Experts of a small language model.
Training: 299M tokens, 5157 steps.
Below are experts of layer 7 (counted from 0) of a mixture-of-experts language model. Rows are named gate (a neuron's input weights, with its number), up (a neuron's input weights, with its number) and show model dimensions 0-159. Each number is 128 + 32 x the weight over its row's rms, rounded and kept within 0 to 255. Numbers have three digits each.
Before each expert's rows: a language model's description of what the expert responds to. This comes from a sample of Wikipedia text that the model never trained on.

# expert 61
It responds to: Capitalized name pieces
gate2:125141098043106142135102186111123116120162104098192151141112142156119148162047133126094109085184158108119146117102154123152086063112131120145078155086157084119147142085130185185118129145141209118129096157122119198068070141084082129112122102113189094171161116126144102148148137125120136085125184103104151108133122103144134120139116161073076117141137161209118108142098202096149103161090125125136190100155146125129115119090095099138078081132120082065144141132103134160112078134089091
up2:077156111138100143070087155178143078052102153125103108125149118097126132162097156230136060125116149146119148154075135120123173142084152162170130147103118082116122110122107152107145181116133090101089134135099150155153117154084135102135068147163111124116121079138164143124176195119100093138140035167161142082148127138109128109120137111173123179050097170117149123143052162147090101106102151130115104164120064084159155135109187158164092152102110092128097162113166114141078096112165156

# expert 20
It responds to: Foreign name endings
gate2:109133082093077137076156168163148139187146188101115126155126181117093111184168095104078070139121106154138184110088143097188117135167170177119115154110083150138195138098127168144120116080088108090118035087133107124104108130095115100144098126116124091106109128132084105058177113125146154069099113159100154092053135128114141066136109132076129177117126086158159127192123151150148112125109103068135173128127137161124124141093160153211098134085134102109114157151118153133118095134176088
up2:149154157149164080075141185109139136126060145103142133135085121084090119096112182101121096095154157174100173126177152099070147120078165101127120118157098076101087138089116079053144142114168166134157136175097129117122144141154181097174124162082080131139099084077083136150104116152121169134150160149091184052189130123140163190199116136148110097097130125123125118077148120083101130194164107118131098099126116115076133089136131162198116107124163124130128144111158109091114160072129175

# expert 14
It responds to: Indefinite article
gate5:082131142115129143128162150210101151115126179131103093088131181133162147218105170153107150141167122104119087154133168120194137130136152149075189164115111097098121130148094090081142131092107132154087099145074125116134148122112134134119120203083105136084121155127187163119146145137138152182181172145110074096138071108106141103125131130166162189097170112121114133168113104108121177104100149126135120175126166098142111204107174148052115085125122134081138092093210082107073159097133111
up5:099121103090154133136117183080108174141190060052109110166143110189110101109069088178149149195154128148153088115127158164148129150134149149098107130142142181125141132112083144086106077088094114181147122111159110163115148115171137156146104176175197113087131189118128122194082103164122123135113084122132147190133104086166140150129124118141117104078110178112111136160140098110187135166151171153123108178120154163167167145121083108118136123113146241117123153129105122130139066178142134

# expert 47
It responds to: Word-final vowel endings
gate3:120161122103124114119094076149113147100139149138107139124148121165145138059137107094141099160118122100131110153152089152130163162161184155118129131102105150158118137167119207089111150049117172112131122164138073054093151075098160072142126092184163103145078130120153131119140123120208093150104139171136147105184129126082120050167157172130115116098136129144128165112152160071106159147122159230170100133128084111119178160113080118160060136127160158112043085119145121119079135123089119
up3:120125138091098150081146155126162144182145160106125062125059086113153088089094135164120134133192166135121179164122181161095175163142178110106067169150123191136101112112143213082173089107115142128122145181183081106109139127107152110183079106094108083106102155129162121114174089108147148129096107156114125146104090151130168116083172143141096101175150142137076148069127139090114137149142111117077076155113109126153111114133110109166146169103050177132182108110147071125101176100105162

# expert 2
It responds to: Name-ending word pieces
gate6:105151124158156100159126079177138138116095164125143130156067139149133107139174087076202124128171143145139099158153115123138081103137048182117167181130139134132078154107111084131133127096170132143116151158106109149085159042112159105092103137131181136200064121167084098129110137089129194145121156131095080097111106135115168126118105126117128108134182089068149126089123130120158099077112059139158119067086195131105170152070177117120078102112153128122081062148129174130116164122131124
up6:091165112130103115146150107091172160145111124110152125108206121118176118115150126143119083152099125092113091108165098052109121108175221127119093109109102136124186080155169132149099178137107083134106108166110124069144143140160143169102129104144099093068188163123152198154150175151162055116118171176129148128181117129180147141141178138092107149069070092153128093127155130141095098143072186165105166184075117130109108123151106114101138132128122148158143137104125095068185120111116073

# expert 22
It responds to: Role descriptors in biographies
gate5:122094071121141105113140118132112103134100115132161127163128140098133117125183130114179112204082170106153168156113065120108151142105075134122082142143182166073173151112107089127089164162108095134097099193136144114123130123099161087126082137142130183070143136154041155138114087097062126116092072086084126124127140131106129122108143117142131137069080191132157149114183125102169145129159159134117133085126099110034188162139149076180161055094133163105137158077124135177102147146129098
up5:137115176152116151139137154136135139121153141107094131071126092172063115124048131111083084068167133121071116069152173145144143116168168124129157120148088076175051107152129162149120089105132150140165175077108106149104138105188114137114100102092079093156114131110217099118124156112188142114128170163179112130165115084137178064152144154123119103159144043119105149133085127123112103124150117129121104175135156128224084078139145154075128193147119128118141127135124106115168091121148088